From a checkpoint of a small mixture-of-experts model trained on Wikipedia.
Size: 8 layers, width 160, 35.9M parameters.
Experts: 352 GeGLU neurons an expert, 1 pick a token.
Training: 456M tokens, 3476 steps.
Below are experts of layer 2 (counted from 0) of a mixture-of-experts language model. Rows are named router (the router's row for the expert), down (a neuron's output weights, with its number) and show model dimensions 0-31. Each number is 128 + 32 x the weight over its row's rms, rounded and kept within 0 to 255. Numbers have three digits each.
Before each expert's rows: a language model's description of what the expert responds to. This comes from a sample of Wikipedia text that the model never trained on.

# expert 10
Inner word pieces
router:131116126120143119162130126154113183098128127074159149144195104124189121179073106164100130159219
down0:138072111166119111127146069132166114151120135130112108140155100147099149112091094148182135164165
down1:084153176154170167149136070141199140153146132119124101128154099055101124118154081109116121140145
down2:148120202123123206179104030151097145116127124167148168113165135092129174124150146060095156089140
down3:133154098139160128104086142111120102139074158222148109170093104118136170113080119123118107073090
down4:164097156095109058091142161140143203137122172169100150133135131089179115128158140213150100125104
down5:160137141105168137155165162131140107145101103168078122110112109180113220088109068129128144118130
down6:160141181133136127101170115123154127128108107150119120186121099117148105154172136134118154115149
down7:143139118117127100188100041179116142119062095099162110045141138135182130197126112174104160109141
down8:171127136141109141114135104171101144121136094074144171140137170147150101083062138064107119203121
down9:094113124141072138088148136151131155125103094107139116072174137115142158103115131134134118165112
down10:159124116123142187139189070129062123113136112111131176147165104110151111109132165127071103185157
down11:129103166115121064154122141110133120151137120132170186093127129103103080118131076128104075057113
down12:099151139098102119118063126123105136113111157120126138153126045096161103128124151126172108089161
down13:138078111138094138169123152123093143161119086119134121100111121114139102083131136140137079104133
down14:119093224138158071155106152103099164144082138169119137083162120118176150180179118200156083183096
down15:144104105090134113132200155156199125122131126145122104131126136146173170093083157173083121107130
down16:186119084139125145093118078145169185098171130134168167161153129126116085111137164108124115125194
down17:176164129118109163146171104159167124107132185164120058120181140164169167119071030090145118133112
down18:135138079114122152115114149169121125126119059126087124120107132135191156156128165090073128090146
down19:141124181097114084120136068137158100120128089161092138140119073164165139168107155125107103137154
down20:117103170195126144142155146079160091132130087103186095117121116119142148201131142171105114153024
down21:119136129138062077139175129180120145128193156158062101139097111075096151117101107120162146170134
down22:137153096087122171097129167159149131112113135214145096106108166122129132107152120140135135089166
down23:079146150182100120128162126113142207143170094083103159126133181087148098100108086109108172088051
down24:108109168130115173166145160163102123131110123162168152091160162101092162135133112059135097081177
down25:120153168118092114154183177127105113114118162141074141135158137123131112104102108123105122136105
down26:091094152158104114138165127180096103118167139150104148144110128150080176200119191114114146111130
down27:165121172105123172158070099145112056123082122137120136121126143114144118108159127117125162055111

# expert 11
Coordinates and measurements
router:096118118132106157133121142199171083133128070147153157128199104098117149116084090134137168200166
down0:143113140114132139119120150086128107191139128106200084128140073099165111130112153104076089130077
down1:158080105128125138186135129098104087128070179115116147120184147129157157086192170147063129131123
down2:126163149094154137111046149113171125044143119108109184175127146127114122180151111195120098089113
down3:146105100145184187109106218176183148128080145117095088125096135146162124085228153161109150142116
down4:108117209136143106121158120113185086126114157101134141141103127105087063072137117123160140107193
down5:121150178093083126173137140156182156165137093100149133117148125105069072082121117134121113109161
down6:096113190141150157110134106163142123149088119160085116142140170178104142174153075145097120155150
down7:133078103154096096137074141085127132067120137134132131128169105136122122196097128102131111085162
down8:079175058110105134103150135142167157117112144190118123137163158086182164157096113156197095148105
down9:103167107168169171141124131163104155087137093111100097137112085108116163172125156106138105115178
down10:071194160132100088169147159131095148117118113127130093127158112150124155172150120158092120136143
down11:167123172130121075130091134111161088151138094105145072077102158179097133141146137119125032100103
down12:171100193157115106099147119092176126131145100148140139157083111151159128144156159047161101165086
down13:135145103183101141135111117123137122081167172106174154082200170102141181144106038105142116123125
down14:110087061142116111095199125115122069143156139116136074158184147130132127124072106141065127130147
down15:088091124110117184163140143161077153124057120122158123080173113127134135110092144110138164154177
down16:145071126223122145173168088162068093104189175124162146107091121145144108126097087174055142191111
down17:097134156115195184123131083165182205082134143081098175126128162123083151114108137174094105115131
down18:104150117141129127174111116143209156133162101102117145167103114177092088109133090107092105136119
down19:131016138162128136098137072139142143138141132085182098129121111152170131136109182072125189070152
down20:066089165122180112091100149166168126107139116159100180184102080177116140110118116142115164117144
down21:122118149163126073141093119193171122146119116128082137083138195135138156102087112146161158167110
down22:137092115098082178076138152153156198162089164039112124083134178143109136160134103168169197092178
down23:125153159110116125118163133171127137138118134148140109159128114132117153082119159128120074107108
down24:153096082183078173144132184164066112084090149099090141172155116196195148168096112116137101154125
down25:140115154128149072148144106109151085104127187147160110165132160121133115121094108146150128123073
down26:108132129103181130103168184152097126121110137147085094105208127112152155154051113136067090207116
down27:124095151125158097119150174084158155067137113113150131068109112156092109134127071085135179102167

# expert 8
Linking prepositions
router:090186110110136137153135152129145072172154058125085127104099135126127083129142114065172106121101
down0:146121118121119169114191070156140144165163160131138154042106184134128107135067126128181155173224
down1:119146136127144120155178132143150104143147102145161130164074061180149137118159139035113110107096
down2:089138114124123118113103120117126149146137186091147147168120130194120090155112107150068124194172
down3:157093167133123080147112142045134074148155082140135103164100121133156119100095159146107117126129
down4:095118111161087146131123126145164130152167105104146111067082121172180157040120141102120107150092
down5:124160144126094120104052149073123120132187148100059143145174119087092132167117132097166152167135
down6:120087104152147142086128104133199133115128135079108079131097139146144180147108144110098139094106
down7:123191149174125111135067150129078118120126164097124166141127125160093132096146072167085078093091
down8:125136140109163116177124191127180102061141109076113141146074168093061111076139145180140130122165
down9:190162133116112132096047093154128084152091112115064213135114146132060109130175090165122103126126
down10:168105174147147100158138174123109101136086162178103120069202134077083127159157124145160141135103
down11:121157126118113171119119129143096161105148123163141124123099121070107142067174184164093128102088
down12:123151060110119117112111088137184120126175101130130139116115139109028114108128147149126176161109
down13:154081086159095160072098124200170130137132109111167097089161112077117093168134161151147118112147
down14:089129087116126113088131133055144125147090164134138140099165142175086175099177084183133150163150
down15:107132148087105117137133139106108096094086190113124139113131066137078124245089146173132108139104
down16:163179135120159124178062180127172162102068184144113159118155157098074124147143199122147133117150
down17:171081164126076124176035153094072185137083123123067114152170163133105108154104126134149126116095
down18:116177110130109084114109156139078103115156187099123134152075169094138136134089077140143164110178
down19:074141099135125185092129153118086134134124161118097169123139150133077131142174139140150063167104
down20:205115151122058104110110155143104166103102127146120118120144118074092148125093160163150107119134
down21:105090102150174113140127126121149067122112081154148137059127146154138102159115189137190129140122
down22:125115135155134106057097172103086088108077080091118137088157119154134112103146149142091118184141
down23:151131154143109134127131089168153088059148153136086085122134082112177080126167146109173119165147
down24:129115106185105151083160121078175137161096104110152158108170097089122202154112175125156121119119
down25:147075093121133093199132116116171111136146161097144153165151131086127115137222097132155081141110
down26:114157166137153142110162183128104076125094127083099134129102133137129181168123097124124093146105
down27:178125104147066168119091136099161118112172108125116130101100110125088080089149114151134168153171

# expert 14
Ordinals and W-names
router:096136137153157110095124100139121081110133100121131131139102117115140134077033142143208076111120
down0:130087147146143096129105152190150157077143092094129137060119095107122126079080131099078123140080
down1:059162132143136116067177097058090124171185134151033155160107087196112115128099140094171111110101
down2:142167166086116082152152083158128128139093147153157152150140113138076106129116073094109125078126
down3:149133130094140102100108116104116132092081133086183141139160133149140070147157079100096086176121
down4:112090118131139092134117145115133096132137149096108150143138071139087112119154151098151128128154
down5:118112097086187109159136119179111130205138112108152119110186143159144153161155140132111138117147
down6:131123139113105121099094105100088127148087160117132131105103090150081175131200137091118143190160
down7:142158112185114148125138160098105114134105123116162128097111071131145117126136160169099126059123
down8:122202124147164116159172104091083129123140083200144149156132082136129136089136135143159093129147
down9:129144158165134142149074089130118103180168062092133100079152141149091145111125126083150143133115
down10:104092193210128123105181132094122129128114099116119156076158115143131191104157073164091136099154
down11:156086148113125109141151118137152144061156118137112179150187155092164127148156150166164100134079
down12:126135160143100095192102094163126086167080157062069108079141128072109116087166134120124160150111
down13:161127145170156100108078087140124189158096148126176157123113142116097143120176104191147127129136
down14:151134110111184132141192110178165173150186129114141130123175158079115160141146149180135197144076
down15:086178131142106142166163149134098160132138134060098132155099124154102147130144166145101166128168
down16:080128124165037129097102139099184123146131150172190180152135085112100144129107101122124116135112
down17:109144179143118118112159138117119236089150119137106153098106121165152064225148141104123104102087
down18:099123130143094118148174082138135140129084069102118168156172122078104115059135093105141111088138
down19:118089135147080122121098181156136158142108104155098061110123130169111137115154115084113163150121
down20:106109116141082122097125137136067145128145101152099161126115192140208082094142122177070097139129
down21:168078150120074161163089146158134165151137112125188130149147174074098153071162167106155099111120
down22:157083081158146142090097139098137096110058108074134163142144161155117113129125090112143088038128
down23:107130165058107130152165109140112148158196204116117094134139165125154139089167073067085086177205
down24:129150139083130133178167146083072133111193134120199119131022100149155148119107128107102167182077
down25:187107115121080146136137167128163137113112130094117139145106205159144119102087129115079183094089
down26:135145107172153179121158135112129140086145146171045100176124116135108147147125071181121152049108
down27:148123081134072110071154067181197141190158138135156112164135104089113148171101135138134055162092

# expert 2
Foreign name pieces
router:116165147109107132184116132167067134096172104090093152158185082102091155089091116136129136117141
down0:097110114144184123084119083165072090101132174135132153091167167136080178073098119127079142115119
down1:185172133106121144188159174124124185148170107143180125065069123136153145163123170130133121095130
down2:143132097130183124114144096153081113124125136147097148117134108138089130096150071124104104141154
down3:139058157136153079124140082138084149082134100153132126116134096182129125142144106169169172081142
down4:111107073072140137077138099115095144151096126116075047203141169176133161150166135126118157155096
down5:130108121105158106096041100121140166107126121163082153090118171106123116180080139130104146158152
down6:138165148182111149118130139157128154124109221178190110144127106106177149125097176087139130129133
down7:104135102081087144116128146115180140135142068123134162118155126129063106174166167156151103113095
down8:112134076124190176133112114120113127047169160140133137151132088122160143199148155140144063084090
down9:141176133115124109186106118135181167119076088103183134105136141140152102112102163137076121115056
down10:127178044177208110140152147126133151112181098117081144107132053172101112133091125143191108120115
down11:169099097086168164107145135118136149183146148104082108095110066086101137144131116092173157155129
down12:171068098181069154117116135102064108129145099132159168122093120131176106157148071118090146067097
down13:124148042130091120108154131033184140126097114122096126092044108145117159146067158106128132164131
down14:150068092124121130138085091122198143067143103091154131080148156067101184136106151133100133060141
down15:158165151136111112171120150172129125120094158089123098115096083100092115115153114112115126133130
down16:109150060139057082156128138178135134135125147110108101068099157156124155064101137059172147153125
down17:126091098128091108128152172121141165142081187220126118116125203109121177166106137158145195148163
down18:139084106136151167190144049151109140129129175079176177135107122085142150148133107109199093120129
down19:104124136102061151171105078144181068098146124217196114109113129128128188098142142142108134068175
down20:091118078163132120127154104131165140142107149107115095122161156109097126101083155134135102098097
down21:117110137107145121150181156100122135088138149159073064175142190201115099117124114141149100107132
down22:213081107116098156165120194117100151079130112101117116192121140062145056125107112179186196143119
down23:176134145143136101117145145130125170142092167142017154152141086129092116087136152138102128182189
down24:052135155083094076121087129136141114129150181080144121098092135128177153156082205117086110073103
down25:121164107157164184108097106161119172146128121102110175145121154143133109126135199128094120156214
down26:097095131183182157127181160126179148150066148119141132134117128149255131114113137193100148126173
down27:118127124127145108090168185134131153134144108127151163098109126134088198105145131132133190128174

# expert 15
Table separators, P-names
router:100168113151107149105141141214120102166181048083091151151147129128102111086103121184127123144078
down0:042104149158110081120143116142175142130074149095162160130100103094203122097085061105155101152132
down1:107178126110129144116160157112145034077124103108106093119133132080095081144158098112152156149147
down2:098185126082130110149230115123136107157107110137118103124143175101143156132067107122113152107172
down3:132152164138146110139129109105098130071123214130142076064162117194116155153121126150167148186134
down4:121166116094150101077089097171105166093136164129159125147148149123099073092119121111117160166075
down5:173150130169091177062070159095093111143125138095140141116104084084119117157113145085145121136161
down6:090188156148110194152145091126211109126136113144160125122130080132138142166095169113130123097158
down7:160126188113153159158134144136156141099173169147155158114168129187166078207118163122123100121078
down8:131122072082147115162091087130168084104174092120159135078153113108161104148106171185154086148155
down9:091120141118139128161155120133154177155127155104116132186121175092136155142124102160151196110099
down10:057114171121132151051070108110146155111113129137115107133115152132101126154150146126176104181103
down11:131117120092117052089091164083134092084089115138098150151110146131163141132128129112126104140115
down12:215102123146107125107131131165189069119096095126112127117194139082205158102100155132135097109167
down13:163137162141074130172180082147076174134142074115130119125108086150124165123065079132169139106077
down14:157118148137151135151128181176099182093149100142116082183146099067077142160131188093116131187116
down15:088107139086095132133133080150123147107098163098149106122085105134091086138144164131092170119113
down16:125138114105148161128099150145142112107147142162125086085118143132080136139091087180116141121110
down17:121126157188129079157085123106123140113165155128076156169151184092193094156141166130143094158135
down18:107103140093097138142160160157069126115147162116119114137169127145096153140155135123136135122129
down19:114063131143099129123119134193088128154078133108106154151118165122128136138146122143166128102137
down20:113096133170119107119150128180093175153117112167110129150091137165122094078139120156064151110145
down21:149107118130106089132085145098151157150147127159078154124083138157055125124117113127127148107147
down22:146099166124120247147159161125136124165116111151194110182121140109124176165082093094156129168096
down23:119135122051136089082121101135086098170112117115121121162165034108110104103151109168134132142133
down24:118151136118148064188185091122121127162147147140170199135113146100206149159167188126165112144119
down25:132160128120115120102048190058137135104124109093137137134074109236170109142119144167117138094145
down26:158149111157091116080141094091104182157159139099115113078151135112116127068115126063127159104127
down27:150129129114173188131124154119123107148136140129118106096110149125079135112110094126110153099152

# expert 9
Sports career vocabulary
router:136096152101115079106178132181134131089109133140097134083066053126100201135115132146135092141088
down0:022126150165071102119067124135108093124089132141097115154132097124158104135105164158089154112124
down1:119093087144135133129107128130145160195203180131134173080115150140188127092141083120103120172109
down2:131112116126118123140101144112037191130139131104124084146132123086151081158145131177139159183136
down3:116170096140157079168174119154150094132102143100167076059066093140116164140148059158085153183089
down4:107169145217141140070120145150114081124126107157131088152091119094180148127093115107083104196175
down5:089103084093158133049165104167115125131165154145109166079076118118098088119109110168108166085073
down6:131155108117104081168123076111098101086121135152098123141119107116051096170189151108148164090098
down7:091106158159152163132188125113060127080103157135098108136080140081051100069131158118139123107105
down8:124161155051143087165059093131142169104126138120175094150105098137130101147097103112169114152211
down9:107177107145125122130083055082178098134085102149146127078136142179105205118158131053169110115148
down10:112135138100143090097149149133228079130141147107133126094161091094155083207123144104114079096131
down11:165129128205182150112104103166111101116150168134148176123155162085167160097169115147075155103165
down12:083111165149102122125136154161140112108146192108182126147098117137137110135141107151074175070135
down13:177131110112154097136129167124103081120093123153163104143106168151182171107123141097141147118082
down14:143106172119164184078097098137144115105098111126098118111121125166186136113080149123083068107135
down15:075157105110151116134096116159148142093174129135136095096182116141149101130189103121105148104089
down16:096173145120183124167133171135127115069130144143093156133129177118108123105132097150192107099145
down17:119146129130179108177167123119097126114098157147126109118183093126166130137140182143152187129152
down18:130185140162127112198146165103039148093122142086140080133144100086202110122129128155097095143093
down19:113163126153084208084089143133091103072098110133070194123107122175091154142121104064170054129140
down20:111122125083147120117119113189116094223127103114118155160090147185138152063154133151175187103134
down21:135135102112087065152125180126112165106102177134147091123123166125117101134147138092091139109140
down22:142085141123117114148074182094147124087129147082123123116137106052123165136134208116160145135129
down23:150164112182136119114165053165127111131113150117141079067095173122126073109155121100102164075153
down24:151083095129164124104101149142137145141107111098184124122126118066138102144141195162114103143170
down25:035149097139112160117095099207135101076113146149132100120151139156140056093126143090132159078161
down26:137140153110130091114094136107140122113167166117129141119123105069076102107218175118144026167139
down27:150129103168113084163166132118090130121159089127139128114169195165131149132146109140144138118109

# expert 13
Coordinating conjunctions
router:081146105117156108117102135134160083146097040056174116096106138102139115109125089144147115107059
down0:152119127161061157122060128164170182139135145154095118118156115126091176149172134069095078130150
down1:185099080109065147145113123139098101084123155110082166131121158146106125109087163143066142141083
down2:089119134144147094124149145122098119115117194136080144142148104126093122135168169135118132089148
down3:089125119158117082110069131092117102161111124150139140146114117103078098112122150145128120133116
down4:155136137178103099133160114089170124145098118103111098137123145130174137103133138076176132157167
down5:155127110144201104125118114103120109111122102173124086080122140151136128182110177112117085149146
down6:120088147141122102142173116149170174143081153147150091144106138103101184122125171206131143092164
down7:108107113134066163106113184101134122141174152150114196093115118147153136121150142079064123163113
down8:113091150128111164140163111210163147091168118125124182145137134148158100070080071146164084104130
down9:153104134106084140103119132112142148160110083082096131126089142146101128069114101049119145131161
down10:105193143135181153128159074127136107137067225183177115071166099099113116110180125135160177109088
down11:119161102090128085136131184179109189135149100143141127092135064108157192129133111118072132127138
down12:077148066084095127170081129147074094128109154105135167126155166111109148077114121164129104124162
down13:098144137128143081131159146156117042132140252074129125072114108148127074139091122124154119111168
down14:115139135129140108075161115170088137101130081074138130168098105136042148144180105138117126113106
down15:106166141134150140152050158064112092157125106091111086068123089209176098174160134170109154138103
down16:071133084166182107137162197122156104093102167220097101125129125189126119122129174146128119143106
down17:123108167099117112171089094157120144157146180135148112129077027147147108066119131178179170148160
down18:152157104134135089134111162079123109071123101186120052147128159146119170186104161108132069158183
down19:130148153167160122160115039070144121125103121114128058116181098113111112157088142093108118085084
down20:147093167141156113126102122126107093155133084084160035157131137137156118170118148160182090109136
down21:100187170123177100146119069158105164093119118147162154124101157081110152100168108134129097157141
down22:071084095110121075111112138145111118126132135119148110185125104142115076076072091086141102165118
down23:105120147074123155130138064131116060065142109126143092102115123073087096143160085117195153117159
down24:085152155158154113138133118160087092116127107103145132140133171132149110130028109058068133138169
down25:150141118088139120183076103140121145139192105107167113114095136066152144115131159119059147107142
down26:148141098111124138099105088168115210103137120181082117156099144105134097112105116093097121140126
down27:159103158134134061100104147125076161116127143106082192082106170118169089072116078149194149151082

# expert 5
Date and year digits
router:141162183150121108114138105158122125116117101165131174163069083132200127147151092107187164161165
down0:137150074126116099111148156105060148146134122126129118141153083094070158139122073165152134148095
down1:192087130090153127097069138116137159150112144112101127105071120090142094179082137117098122119120
down2:135136079113153096195143124119143193108120142039185089085146146144173097165127122138153165114146
down3:168103108096172133170104198155143127110176152159134078157090145138154124116171106165122129119119
down4:182115128099107107193118066120109138152153140121155065121142106150156098112078162105051125089148
down5:148125129106133084154081195094126147087129103167104113145137145068115112132113108150085033145101
down6:102202148128153151077153157116132114164158100112140163115113141120148098154159205107073137085074
down7:115133135134117111090206102094203160103109122112119094101079098145123120099137137160115114096111
down8:153157151047108147090175103126146173060142126121104176098149173141118143156120153119148147128120
down9:113170128153148090125117082125091176092104126132085136155144164107136159163154153154177158089164
down10:129062114169086066151174088125169128140224101103095198124104140112115193077185092090077149108121
down11:178140112166127138100132105115121115112167061140086102077113122175107164149125100088161110097092
down12:094073152084178063112172086134129083126139152117141090059144122129159102161111145092134183178092
down13:147128131151133162120126132134133125151155070139122140067122112060088145142126112119092125093158
down14:145178116131144122121101145140109158151170119149149105125139138127117098136079123176164120107104
down15:171090146139124151121149151122166109092142179130137101082103089123121147128124163081158103159133
down16:143207173153106118129096131127094116099094073160119108110049149139122162116107161179095103128133
down17:105105084184135076172140084147088069090115161177108124147088152131168175116110130161153127113122
down18:128152135118129091106138095151172093144161138121179154161102152121108141146128138119123122185148
down19:109163138164122094093109144131120132087135121127142115183195127121183059147136130151152136168137
down20:134132141076176160154098134090104190180126116191138152134129119146073142104156118124075125130118
down21:107169139138142095105186146123112138101107116115153154104104074093165176126074125158100151132163
down22:128127105103167106100139150131188169098159109134133178137147177129138150089092149157152163062137
down23:108059140115136184141110124149149110085124155106101146169093087172110090148147114126147145104116
down24:115088178087110098140133133106108136149181123110114110126080144115142153141126167104103091129127
down25:094064158087091125111115116080135073130185180154128157126174101054159127139139110117095161114063
down26:129114124113105152134119154099126083140151079143153149139074090169091133132134123118119124130152
down27:154182113147115122148095151120119130113128115100165140195100144108177154083120163122106115129090

# expert 23
Commas and opening parentheses
router:125143116138142101130128129174116125080160050158116118134109097127142193122051142112152083129091
down0:166129101118132121134069193093208151190110167130115130114124126106117130119143124135089172081157
down1:135106102119071108121126156143128141197125158121200127106138109085124135141093145145179130084165
down2:166002117104144145069074086142118139133118124127103159164166103107090109073125108130192111125116
down3:169125134120080151177177153130096111118092212117129148110141110128093129061147141074125162108149
down4:182088168185124126141124098162090136105092118111118073168144191116104106102123187155136126106158
down5:148084125160138059103127137114146109116097123102114115125155136159160102139164161223122097122126
down6:137098106133157118063167146125089105182093163078133164112138099179158160185071136116157088115136
down7:173086069104108108133143173134132165165168118089101105149147120154156131114111096130119119193099
down8:099154134142180085086117078153064133118114118146152123139144193174117156144151108115120091092135
down9:147137169178143164169188071145160183113156073122130142069181186162066129100131112138143079125108
down10:129169136125143095113098145182082171145126115149104149178159150125090156181129121176072099079135
down11:163210175190111089123067105080091125117104110174127130146130109105098147139238109146180158076159
down12:133150060158111179148140140153156094115095121091107174195119151125139104089137095146072115129126
down13:116159085138155096153096075126084105121143075125175109207127100152149156070085084132134142145142
down14:198123146083111080195107136114109109113144191096106103136129142112124146134111080139126152115059
down15:101164119087066101120138097125110122149099159086125089064061137125117067166135135106170200153082
down16:135142102196131175120153163155098158136173116107184123126153103096106121091159119088183111107126
down17:084062117117155089145076147142162122093091153100148128130139113119165130167080079114150133170148
down18:122135092153167071129086067130134137170111223158114138142128111129126134112129115145136139129090
down19:163107139091081093118197132120146111125116077151129150168050102130094129155135114138183161144097
down20:103179036146134096159110135179104136079132146216103161079105135117122136132099140094146117123161
down21:126101112142158142099115130154181152085130099094156129115120118111095111113095071161104110088107
down22:106128155134110093130132103047078165111153135156126128187104103140140166119145151154116176128147
down23:158184124165118162168058090083124089154122149147167126093163112129133077161110117109141115049078
down24:117134108169119071081121163164126133110112085149139096142178138168077089112216184121150161111131
down25:164034142095095179165166128161098145139100110123116058121166113090055173138097112089133169099178
down26:147119114044154116187133063117146115154151142119128152097172151170063135134190159139039098089142
down27:118124136113149092143139149138151116055082139114147115115085103103181123070088103118113119126091

# expert 7
Taxonomy infobox terms
router:115109153213113138132102202124154055132164117144111143148150128132138155089109125151074147147157
down0:128153137129127173137142075143075139163169092099135102092115195182131143170108153110192115121118
down1:181156136126101153104146128105191131134163123114159127179173138086165111113191111137088059193118
down2:165116098109111099171132086092113181110094067156121172075087085159175089154109164144094120058168
down3:140127119121108138145119075144145132213155084130128081021098102139067163120133180134125130165110
down4:166122134136173136106135164122152149101167118094175179148116115062092115135127132131112060113135
down5:149134126138101126090116146173136086161080123080154147186119086159172136080166145148131118114085
down6:144067102129112143165088070151115182181189131153123145174148100123140128130124095088120089157163
down7:181067115121127085141115113113167121080128109058099133100143110110197141202200169144132142161066
down8:186092083121121120167127086105125195136104118133123125143165088071136135158129122130105164077112
down9:154054118112198111118182132165129095161084113122132184087122129134177138108111141105126119178172
down10:129184135107104095115151171113136148200115162084155147123112070065094127189138094127127097075154
down11:161099104122158129102135112155125111174124116112115107115083155136078178048112128118102144168116
down12:103084141099124104144140116164087110118088120117092128160133090128195139189129172067127136108109
down13:073105162113099098146058105118136124152128166063168059140110147103133117135086093157124140113095
down14:185072099170114092183118103176119124154126108151147125117167081125105162140100119148143131067224
down15:110089194130094131111208145076241119162067099119115143082091117193140143110121148159084157075104
down16:106114178063087127146144107119135169085141137115136121099110116154097132139120126114161084112135
down17:092145200112123149057135090099097082104134088160133162135112135111155123132183126086117172109147
down18:075116092142125154163099041182175151135148133179135118132162117153109124134104128121130126144156
down19:115127131176152101144104165156129094114111078149127115174120147067115135125146110110143086149205
down20:098096107117136076155174163119087135077157111045033114122092154170118125178187093107178182127082
down21:168144143064131145164183133121084089079224081105121133113125130113132167132094113056165065117118
down22:096145132132127150105159155109132145096156169134141117112133111069103131106096106126086148172178
down23:143202155117168134120118050095114161093111120122127079153110108138100103108179108151135158111112
down24:151139129135088064117109121079135187159142099194083117121181123117123177179137168126106143179108
down25:147147069158145133113159122067132147110163126089137112143112143134167114153156172155104178096157
down26:089127092098107111166122117167174103136172108119075146137138113091067129094094067132101067099139
down27:060110080144157182125098152039139149107083107148085116111131135134113096167179168126144151166075

# expert 17
Sentence-final periods, pipes
router:113161093109122133122115137185133102092092103147100155127088147113112125102054090127120095155122
down0:112174180180089099114173138111145179085108129110140153164133147120113145115110154056096109120060
down1:127136160140144070116135138167226190144082188120112185151147128178129129121079143146127117062120
down2:168197124134087188086146134093095100075078113128175165111128134115123179067102174133104083151172
down3:182150185125137132143139130090101121164168175121106198141165120151126179157109153164055050169113
down4:192174139122147157164084102185131133116108137099080167163116149114156095118086117155111146119151
down5:106112126141134167141150169045097069134108083109132111142101126125083191109151165104097071129090
down6:164083077168110111143166104124132100141128116149134068185139141111105156084115111095091139139143
down7:092158061159124140103099156124111058170147138113069125170099147083130097110138204153134130130174
down8:134126113128149152129101150132104154150120134125140070171088141130093137120124139053181100114181
down9:133136114131121108154123095091091125137096125103080141055129123136094072142194133129135188111099
down10:074149171098113081123103119145141139120093154118143116133103110185058072101137109188189159209135
down11:141157134120122095113142124122096153149120108160146122086196099155158105111127157136108173141146
down12:146127097117122045143126155160107070121113108092184078085150173132141138125148140158123167113128
down13:075081111079145101147175112117104157082172201168154158122134159153193144125065134168156150110137
down14:092111095156165137141156096142105113133113127081165113142110207108075164137088146140128202118133
down15:108098056160106158080165124112070092142186153189193108116102097137152120114166182124098195092142
down16:128185089106130117060101134094092141142139188186128116088151143184134166132115139160139089094172
down17:194130159144129117076090113097175109179107221148123131184134150100141085141090146117151092100132
down18:182093139146133186154181137113079144047173161134130128099071064145163135169098112127184134106112
down19:140075083128132088111088150040080191094144092152075171127106145135156052089119125166136189130097
down20:127109118136094106170114181076125148143056132115126129157120146140116111110132072121119157122157
down21:122194068104083100126184160092138140180130121098130108137139099139148099158146126108179043147119
down22:091144113153114112177170182112106133137074150091092106150128096114146114110172166111131086096140
down23:142135116136122153151138094120074142160119110088162201120084146127078115147114115123124152159160
down24:098077123139128093156149155126138156101166119112122167112164103191145072210159121145180214142117
down25:117153147103130079131104115120139157185128165126139068142152136153136132185113133168174174188103
down26:118142135111148093151109073143140114113120179186144134108075113140113134139187131146175132089124
down27:156180171114057127100069097114162151141116171067199117132124130165103104137159134138096121119141